From a checkpoint of a small mixture-of-experts model trained on Wikipedia: a variant of Adam for the experts.
Below are experts of layer 13 (counted from 0) of a mixture-of-experts language model. Rows are named router (the router's row for the expert), down (a neuron's output weights, with its number) and show model dimensions 0-255. Each number is 500 + 40 x the weight over its row's rms, rounded and kept within 0 to 999. Numbers have three digits each.
After each expert's rows: "raises" lists some tokens whose logits its average output raises strongly, later layers aside. This comes from a sample of Wikipedia text that the model never trained on.

# expert 29
router:481560515520463493519433513504531542491495486488475510496458531472522453453546551501435477498472424559545501546493456516499505464564493530517454539635488494525525586493489459486472498560534449562490452522442419435502513534494541517410508504453461497463534533484432401556531528483503497491477502509550516488461509482426506452403508410528462474482448499486476527442547449444535481533485486504479448479505509438473578553485527521564495447539503535484535515513511478519510522534535551523483458555537435516526514504512519556525489492415448505500488468517485469470547505405458491587515567530445467501530533582452476497461512487460516512499534484403460510440376515438498513471585526522455480522480533495472504558487514444458466525528548552502546491419526523535504523435471435
down0:527544482412492522412442425428484498522526448517485511489532538572505501525467425533436538512482525547491522459509450469524503521463475541550511541532555525547457513516471519562582495605470440474467548514480499500563495503578444460544466442462565482430454530506454500541458533475473536511472510440458530574545508467537465457489440532521522528546464569557563478514477596524521530452448509476494498498491529587516402507574447489521542512506473472487550486470552524486511544485453473491504528523500515508444477503483491508487532504529468596509551523522521495454517482492579547472489500497479543542490477448521510528513535462462517505480547521539445463589456532465483554545483593484569510442545419471429560521500473450484540528445406498583483553498497517538549483506481491
raises: "in", "ini", "man", "mann", "can", "nes"

# expert 11
router:530479513510445515526573521527498556477495425478446525432487587506495497488560514520443469473470418441536576459446421476462470505478493525528417575551499469477528529499542443432538507541484516533554501492542499502475498574515542535511558479436491518389488501503489474538494548440507507489436515447506518455511477478478481507508440441528548489547536529465474523501476435478507476467466475502490425483474515485536567481521533519555501407432554500502532471451452490429499490540473530556561484546546474472566477495502580511531516431472471491538470414510544418490454498492483534516513536610432459493484510520528544535505485571487441504472468532529480528407491475494547444472582440559504508524514525514485477483513475552484480506456482544427553484454416531440548499412496494
down0:471488554495550477551456550497526531460486512456491467506536454453493463483395485509526441576449514502476484534495524474498503537499449581535507451556472528462484434489405493555465517500460446534556574562488492491514478497506516460501533502576498491486460478502523471553512473397501532523489507477542521612556438558503553465494438446580513540558416508481541505486535429452480516454550474467543509536531532523545511459464488548484475509458459536496440513442489536518496503510477473514463462452570437476497512447467477597504540486455522496485529534460468555465534536518484472573578534508497523539527509548501451487510486479563524516520491534458507582513495518551449540502546436424508416484475436427491453524539514410524464513420489417516504560471554528447486542564536521
raises: "ity", "le", "ity,", "cles", "ator", "ure"

# expert 55
router:505463420548456534451554523459480505526475492475431516513523485506520545477522525486494486516450425493536512451434477487487542487514432455503383508550470544508487573478563514471514496501511489499486494486458502519473523511458488467482479456524436538504547441531438431545469522485502514465474557481546478500477493431505476490476410348510509459498482516551518483507484432504492521556412499463488395511487492520489545524490457514440455428497501456522484559564476460488590552482523447536465502541542491484587515484530482549483482453496522498519496450475509440500479482460490464566502576598433385480557465468534615535470479526499505512494497489512469594445428467502480495441488455541486430538475483514441530524544521506529506537463517492450540554464483502472462525435548442
down0:570442544538541489498578513488454491562559457538432536499468507470494505544445500477506497460492519563504496522539493538494551582512517602476517462445495530518486427492503474430508464485525581462604483503531462511506465508524489504468509483472537454491480587567595516536523509451577482476531480453527484439449524523576482487430411502456449467512528494472492563536452559568530457439509520522421456443532499536507492525472514518447536522541465465483566533480446549503457486537492577480497503544517497512519442530483499500491463492544542535414491528574567497505483490474522514515498501462509471526427481515556534469483552510416537450533454520501538490478558431508523481551534459499490480503480549507525371510464514553519525461486544482496412453524505395470526563465445516
raises: " ancient", " northern", " river", " southern", " western"

# expert 57
router:398485496471558583531493513489453463496502518514457482500472495529520540415502575547429499561491384515551506534524527511502485474522493505511466556617551518517496576530520482512527427529449490567514496536438484439445486542460497463491463505478443463417547407528487428602508526556511455438481483473526472480480495471449512503475516424521509511558509506426514481448488455481549504513551490450502435455484491506481567512459488538568535444505508580475577492532461518513500510424474514456459467484543468485544506464545553501486547483443481499563579481483556501499497465416448519549515556502449462457508484508440531506492502534435525488536515509458517520448469513443514509454514462540553521534478446382522478452519501485495491524535514538463595464443498490486509486531492430
down0:471476488547458522468513509515479465540506490535540587424555520522528507511464408424459493468504523457470455436451514492534473505550439459504438515448549526468486536500509453460537534479563619501463479452474543472448505461527432484471488507504564538424500485495502541569534486481405522508420486504502508484491474515509513512534513560517519498489453556518518562447524460536541525439552529541452485480470568476527487465474510555470557556495464509540472580539538512444524489555582508458551498562529581496462470501449470596486499522470529439495541539549559505547493608484538498538520484474567514539448487529578499532455489505456492551448571542496477413489568465514505553547529528505572520502553519538504528485527525526524467463517415533566530538515525471552489560480439514
raises: " others", " other", " Class:", " renamed"

# expert 19
router:470475507486443524443463479446440535501496500489461481508482572501513479464492494467454559513507467570497512499514426460517529499509476491492442501582469470454527497535542487475541514521508471478493578539465492470520520594453498520493409560452452500455553423584512478561504406427493475445492515488519522486561490479491475524510483433462522461536489500561495502481523440473501535583504441499485347427443545473477570518443489535505467419492436527517489500505538529486454537508573511517470474532517475519556553483522523554522499434446490545504522476485452477478515491413474509550538552534424477551551520518542604489466566479510501490464524492526437555479482547467413514552557475533515495471514507429460594471477482506488484511437465509454526525467555513413499568474478523
down0:468501519503502461499528541550473486457518552438479496468553442485555518493498530532499520499483484495513593517503559507525496474471499545484517492564482463596513541594458482570556449559495581459522539527511511513521511457546498616448590518493521522428502542485532448455509495501523483467427514500411562526445518479468531531462523504515533536535441494469508438490566589570529479523501494505520557517499495484453468549507524477508522562493487467446521480546444525555491493399471544502471536492434593454464447498464475533488466594577506466482511494524503486480500430549429518527479492478461510472446478569456498402457436538490558467388526505500501521481482553498457482567545490494522446524473464470465445466569546512489582522533509554493475467566549501475530482549505504
raises: "ject", "range", " editor", "ulate"

# expert 0
router:501423477481456544515502572511446526522496451449438500481523576523586479427459551482470556516480429556540497528514456472521438512538527517494426496531537542541474499490487440524461504529509518530447498545556446457457544581493519525469479450486465469495542437524473433587535438476524538448487512498512495562511483469488478501489485372495525494606473470533512463424509461493454517447491563513535435462462486502506591493485503467542471456515533477547482525496446537502549573533526494533512467487528533497551542464501523580499514485443521491544485406445507434465535506443501522538502483549457426483537529533525527504445583521569578511418518501448436568429447480530476518562503499496477471462515472493426576487487518547527477445454515511460525518491515505478533551445496451
down0:484431481444502444563493500503514500537585475523491512483513519516455527468454444527470508498560485505533453549541512464497412467528492528566471546474512481550482470434418533491472503490500465453408507379461556482504499538492518480556461457494433506534462496523563435551517456453505523440505522517434464463480501441483500479385542552460528464498470484518530559600488595515476491491515460452568522459533530458521570504477515483492510568531488525527520508520558509588499476458542582427563521533528505497460437518465524526495481474497519508473492486499477501507529502516434488432413472441454393448532504519494401471502576525524526570427498456522473511456521521507479449447528515490486526488458487492488557530522482499522527469546497487471538468458473431521447550396487485
raises: "ick", "ain", "age,", "rom", "age."

# expert 10
router:513542485472483556486514502532446527518431464553528512476499581521574503431544538508449454549519411444589494523458516557492520484486467487527445516567518494472495522496493521521514535509502496590541523476465537492450485541521586523524512456456424502447545438547485453559486479427464514475471467452472462490476404454489547538531490404519499536547460522513527522381473472468472536523480449538453468493503472512526575494515561453506527414509482485488476459518459444474421537557501519511473467550509491539556477499522530473485471483421443511533468495507478414474461532386424429561512500540462458523520480557512560487502481520439495467485480493539484568529471493495460442455530460502537486546435485501416461428544493481552469471499451521488507507486464527435530553478453438
down0:492515491538434490548525516459463576469473496564499507469560520465463510559552489478543490510420522502438430559487491486442487532501561565418486491523563462489529465539466473475499521459454476480470414503484486508557462513424504498492517544424464478458535537479541445549447560527501484512526485499532507530523540549559458445490417447475477487444500521487440449566463488504525492484522460459471503484476487429500528571461494512536541444542541512486444463522523474499510574485511526461581564507462461483422464514495501471501497510456499518564483410440407508442518516562512515439485483383520514437551433515516524471482562457485524467500486442562446516513521507571529524524604539545485489402547573495523496476513569439517478519497579560520511463555527533520487499542488512
raises: "iving", "aching", " Years"

# expert 31
router:476536511452455508513529494482470521541470419465439537540457529514611477465501526445508471548503494497584501511484524507462472527517480537513361515528555480504571530486532523518528491479571511611463531545552525471505524585587515489481511408524514494443567512474503467563533519421515504479507527501468484439504489470485487465459497485511477536518488551543509515475492468514443536520511481550515426483442527480511551517510471470555493381467504547456479548550463497496477529491554487538457528511494455479615533513523565602494559460481465492542546499502534437444513590379501450520522515590474404560504449454484491489500544548482455502452472503513479525470477516480523506569476433507553525482533458484470492504499474508552484476493517491506542511500559526444507500458490412
down0:488489547470464471553508500373551515520521512463491531467480444493476461581522490486465510438435404530551525582585444489518521504500496429496508509432506433527499455494488496477500508534444501491510500500571500507479535439539524544519524527470495506512459504502494569434542462508547523449540512496370471473489420513487500464467504554481498516483550436544515441536473485495468388466517461488541533464450518482517503447538527421549490548466456582453514467535567530608478536549460522470507494518473497587421477527486511404452504558523498525471510486545530500496471530488486545534483553520494523538516516512517530446492501519495523526550557441487464510540474540546535553581569484484559468497533449565466529574503446512465465444481510491576509500559481489485564567502553526
raises: "ms", " shoot", "ments"

# expert 40
router:481535488525414565509430511500491448515450468462450539551509463504551466508438525508431480477528414503515541526429498482531399496480517499574441534582424523530454538553553486493444490524539494540516540535517543504453457548512461510466471490506447552552500460464542431584479612465470504500450472505454497456505469465493460492532531405536577520524557551508486471460523528463514544523494498456553412505494532574473582484495563470526555419454527560498580523507476444525431505473529555498489509526480451452550518522546540511538499495471492499499481495500440455513484514456510531645544474503458413539465522481514531506448513490467498540492479520548464537444470552513523536484529553553532493456445473529440558489528491520486482513515474475464514554442452541500477524465489532
down0:545457501483455428471533516476431513516514490494504456505549413474530519572533568525482470528582500471561484454435492523560548497486461494548441431495541509485451481518577513485492424490524462480539486547559541522459511554449458536546449527489486437484488511467551444585471532436399473474498517512510499532520470453459546486507472486499549525474490465458487532497492511449476526551461473491496554420520547445511440517413512489530551408479495523504509571547494528502504571538487513469443520473493524479424464533535451629488582513511576474539483475488498530534487495482490493485457445537522553477514446422446509495599516551533512529477534488552497447466442519533526460511538451409488523563520454563575461442493473489440439471473507455526473477495521452545496453479524491
raises: " Atl", "s,", "qu"

# expert 59
router:460447469519478596497525487510526466510501469541447554482489586537575449470499551485443449490561377563585501531502444489511478461510467508474414513555531475490557560499546498521498470447535478583468490518521506471464582541468503503476469483534508527493572461515536436559557494481436494450476488491543522495551538535503511484501472452508470454504508560517507433505503502463521539437463458495485489538462463554476581576462528533510516457527507564586525508565490520509492488496551484460500495506472443483502517484469572493551515436474413472541485473440481447424532533450383536555543523536414458468495511482457472509477546531537529478474518535494425572426464504500537540494464488507521440511493467509444478563472527511439512506530464500488531544411554554465478497450551488
down0:516536511445586480507523491463480486491468530498496458504454452478520555506502483518533519458466522454433511539476547492466555419505546510515520490539445512503500500489523559442447500484477502499506502474509471459497409469512486547465497475494492537553399602485506540470453573574511492549448492498386557464470449473416494533513505489531473522522519485497471483461467470527496519484519483520535507492440437513578527490562473484518498541463503526468444487447493416455467520432476468533477516498543519502441469515556497451492561531498578506513431512542497523512563501588578488502490405508512423531449485549463458432484580452424545459550450477475414471475544492510484517506548468479515513442475490509518487464545374460495518414550470502542476466572481479547507452490431592
raises: " lack", " account", " scen"

# expert 5
router:534568537505505559495526492463429454571513508546463541557448562512606473470467529490414516505488421529498543535484518487544504504501489514506386543557551465505510549569501496495502528524509488498541504526508450486458511527493566542479516481533457508488546459568467507522519582452505467542448523465452427458499476554479450488539425420523488487507487555472519514480455508473494470481506505453543429437455460484449555516419511513559488465502461514545509564493459560459517487553529509511495548452426451477523451499489559503521574482454458505524497538496529458480506517408507431609500513549440391534538543550430511502473571521520435468445511479519436534450425527462462510510517482475499582545510435523456489473522476518495484509526510548484511559403498542495499562502512491
down0:463456500473428568524534448525524556541475498522516450502519409492538496497465521488494498556523541554380398520485525506530530543522462458397503442497527500507506599468551472536536555535519549475480550513531564458509480444483521493446565471556580508552507516582497484502468519442452503483510523486482456480490532546544503475449460520515515450504545459543483481540472456491488483518534582460482539420528532445499576501418518527426494478480506505549483434446507524463533523535466474466544470531456538475593518533489462515518458442534546458499455432492496467504504522511559435509443435422485473519509597473482463406513508552495496528521519462525518529492563484496395462505476500458533464467533494515493428488530531578559522512553509423487468457522457485449509486533529509
raises: "ult", "ile", "iz", "ul", "ill"

# expert 52
router:462511503466501540579489463494535501559484528489451478583471510568545500462458517470411502449523453502497484495450523529496525580526443508476437547533502486412443553564499525508479577583502487483471434498528490471484583527524528541484454520470462503476541504511519423631466519439520509465468518517529536507481421471503503530531455409583501580537527563466479493504509472453490487503500487545518427481485498566481579464551509484514519400491467465539511469574431498469539482541549501534492478540500454478523515469500536535508571479426449524506481493474531442470503528484488473522578497573444456521549510533558532455462520452485499487459454483485547566396459485502466545455522544534538505446492513487400482542509531509497507468481478504536502573464457547464560471521505422
down0:481541520543548522426469541542453461582427501488429481426596512552447540516462541453487498545575461443413519510516488521509499510558482489544439522526501514563467532512476465562521436448483543468551500467558511493514532468490501568504548538541463554559491477489464487563511529448564475460464535535533469563492514485492453503495563532559492450517405484522520496502483560458510456495539452473558484513468471494450452552451517488487477502436463503476482491568601552465497430484530472435491548496460529502508475398559460439529529518568539499542448447469503534594495513477501473428552461448543549523462505451471530523476550553563497445459529428514464509560509476531499475485498534498496519554514493502471534553484500513511550527526535427526473511503463551489498498484463622
raises: "ots", "oted", "ina,", "inet"

# expert 63
router:464515527487470548466530500525474467548455498512420494570469500550500522515545522453442515498490424504590533495533510444507548532469445539507457563594534462486460533508446494496581562563510525567465480477479511428515535578518548525492492495500419472476522537515538403572480524485475487452437529463487447446567509509464481574466438463489534510520498545545448473496566487495528505481520514504539433415483485496480584483500486449521497406485441553504498484484472457487537520593516513551538449509504472446520505496510513552414550462407455489518479518479511413497525510489479434489574529577440455461537497413455509411492529499430479539457489535488461561490438491476515548520562508552555418534492562510508480493513483476467422517468472536485479530518495507456509496498480494
down0:458493453473551475427482434442531458472518565473544525474520527472545491546434463458542529557465568443500516490449483478459478524520412477502516465494461577544480461512467534529470527538503504465472412536486558535442417461486519461480552495481496493437541578493535431471566554508554447457480491545449394523521456454470476450566488512472620426529401524472516493478487493536476512552501431507586505512477537625476492526487509457570536507515473506483508430548551498477509451442524470575477447515491532486509548506558539566486483527495413492499521535505478555522516467571536477540447555517532537464494506472511498556525549505541455495512482514549447435556498469514477466465500520576526519516469512527473533520509514466463508542512553465520493466438481464539502498526427507
raises: "med", "vis", "met", "ée", "very", "ory"

# expert 34
router:467506482432480501538479429470459542504493506500449490529545498481576480430473506528472476505511352533527516505457479543478471510545464533508470512529502461528513584521487544530483530483520558606581527530460513433476515505477543473481496460417446500480464521432556401514521564437477507498454509449490514512508503498454514502497434428527530516532536515467471471504484415490525541488509501493535393471455442464490563566493524548511530442469498557583540528520451497502483485493490467494513489524518546458533504517577553573501513479412448477540424471524501451451512523434411438571469529558430446539558496475515470553581517507462480481458533475515453523528477474513507514464563446476543484498464529534443502441515471459461476525416495484466451508440492505465509515428485447
down0:482491444480500440549547488516485445504483493537519503492500465437485538530548523532456467484508560513464516572478485525563504488495513480487523521490473541524521492469503491487431492519590520464472418407563471443516509475484471565511470526482504582464541523489513509482512477589486572477488455486548493543503473462522520477495536502518502491516433505461402484607603457552583501538480472470493590548484510588467485530483554519477477549471515461459547546545586429467529470486580550500457564489528497440522523535518533463528435526526540482551539475475524581561509439543541519450513516450490509526556502523471466622567477501513468556532505545455515490470481463417516544465471432524525463453447508514495450581447452535506521511567512521452528455440567515479521460518487488
raises: "up", "-up", " Source", "ered"

# expert 1
router:448558475526525527539488439467547498512484413536446522495445533502601449455504562479411430528480443557541525495449551480498446505541496497509380504544477522521477587532466509471485494553576480517460488482477498444461495548524517562443497485476463470438550485512459511498560484488487499474494401495523470489475469528457441480492492468555428544485497519505421538476546451455521557593492477467532426504484486460527571514539569522549456484489474519494490534436549483485519526533524530493478512549501418503536498514540543487516452523424444485547574474500551473481522532430468421525510492532508449474494529515469575487482524515484527478555503512446413467496380493493542481479502529484527466512476508531436530488534522496494469489473539529441515552394459537445480554412476494
down0:518434507427488507528501550493446580459475455501507478479517498451537555505532425511496558433517536447485529505486506507527525528494518473455507519435478500482491508504479474459505445434514483523503509410473553520473471540482484473484436500427559559543467498498530417501504491557501437403512533547564468537496419549504450525540512513531451375472444561532540443499512460513457446440503496507578530469432531590495565577466418506495571444476465493426469505528533548546568477522488545498530489524458485496486548504482506448521490577524516515551549497504520471516549437433476516439588531472543517504445445543477550492511513491479508426489447553493537482486522533534493504507480448528474480562393516552563427508462483478492566545535528519522507547533497485529526555492469453
raises: "view", "idence", "ference"

# expert 36
router:531525465543474505506588536511530501525504459484425536461462515539533537473525529464477478480481388512517557507452461502480527497517537489527438606535522486531499548553531463454452493565477487501548546465459504531521471559506508508497496456519428545438533446507477446558434523427472522497362545487553515499466518407461449504538453449478471494494549526484471496500470426555503513525450494479487436496486532493470616514533496536539513396481503520504508525512476530499532549490498499486474467519546486485563494499545511547516425484436516505535545457418519443457456516518473464532535463623520431455485480494526557510473474551519493469546520506459527514415450497483537461485597445544558437507465534523455511499511480525511485496529461544464527550409430532493460529517489427
down0:548578536502508497458473455536538518465503475513462512514509486492511502532571462509462424538485447497470546467434501509503468530445448531562497520489507540493451472545430529467580563535520473498511521554539526477539450480466541455520520577414464572453488474490539480482445496470411567503443478491547519550521509503460418508516434473462463439512467436499457489505494538499461562507522520390484480535499469463511547474463474543544546477455513440535467465446569490532541545502466524496497543485479559487492444576570539438413531461452541514537544489541497512493503525531495494500462508517513555510487504529532497499434446465460575503535522542484530523553574438459501581615472451503517523539597464527481470510423493459472459499446456527441534472511485451529467568556557442
raises: "ents", "ies", "ang", "ib", "ent"

# expert 21
router:521555491548471550503493451493478480511526441500411505538481534525510537486546468458424500487449432456520503474527531490509511532533502495492441558509477467429499571500452504474497464471507489530489526497553494485448498575471530495436503493483430498471545519481572470619524474456511472469494493507484494490520390484503492532462500460469525537534512537551484530458526422527565530539448511452558409424518535466445576495523466513526539396537534472492504515538464497550473559502529531520533518522451414514497519458492530592520530498424494552516494459456527428501468531339473489535525480612496497455480532466513551534463567515494569571540500530522484563437478507486533504495533547454579500523497428492498563466526460492502435496467527555506485539459461497478507511428504467
down0:465549456528494466539515513489464498500481562480543450442553541478489485542519469538558410516522497538523569448571479520539509517445524472529563487523439451573486481501503505454464470547486444478484457463509491545474503518515489422452513472562484570507436566463523470490482534510441455449464536461484558476512504445397514507476581538568512478533465508511530493440579588460534501527526413500458472491504481418557454505574454494486570549491435489471509509477504541510491404442483521502464487519510515564488521474495569465499502463430495471535515478507517478547496447595445554431570500442541493540452528545478501451537465493452503459477532599461503526454400459502530495457494480476456465565492501519568491530448456490480538480555520459429431522502486516542464528545484523
raises: "ud", "ck", "ble", "ione", "ld"

# expert 39
router:463534546495474542529505521523494516519451497531474539514498493485535483445481548433492439528580366579501481563494446476546487441463433493535363558581474442517554492498499493504523476491483520512529495475429513453497531514543535478468484522489404430504554428451539452573570439450504493497521475528471486418508468574461471508497450433454504497510520517567465495430521501528459478465507443484433430510496481495505601517487523452496476419476475513561468530518481565564502531533487549448489407527494499545520511451533517553546551453473481469528463445455500448410488530435520474509515526513422425543553524475498520523468517488527486505489560467520496547465466552513541496510516502468552514552457469510500477489531467503534413519534502498481483488445515556416497493494474484
down0:529525531408523460510473542513547499504517533423477530555474465446528551516489459473451507468490409446529464532511488534482529529481442554483552440436541440515470547486552451522464530484507489554509525472535465452520515461519508507487447479535592449520513502472521491476533562432554572509498507435394481500493480535554438497501542526422474481529465448507546585512578516507474511487544538494491515526540482538558462489542480615515442408513524520563582556451520533606591525569550514529481547480533491567549542544490455551457555468455516517508463505497485507521473445519501534504464478484522461508522451480450457493441486553487518527450471516529497498514499524565508566552545531496558444510502483479428495500535459583491504487523498488490406508539518536423522555553491478
raises: " achie", " industry", "$"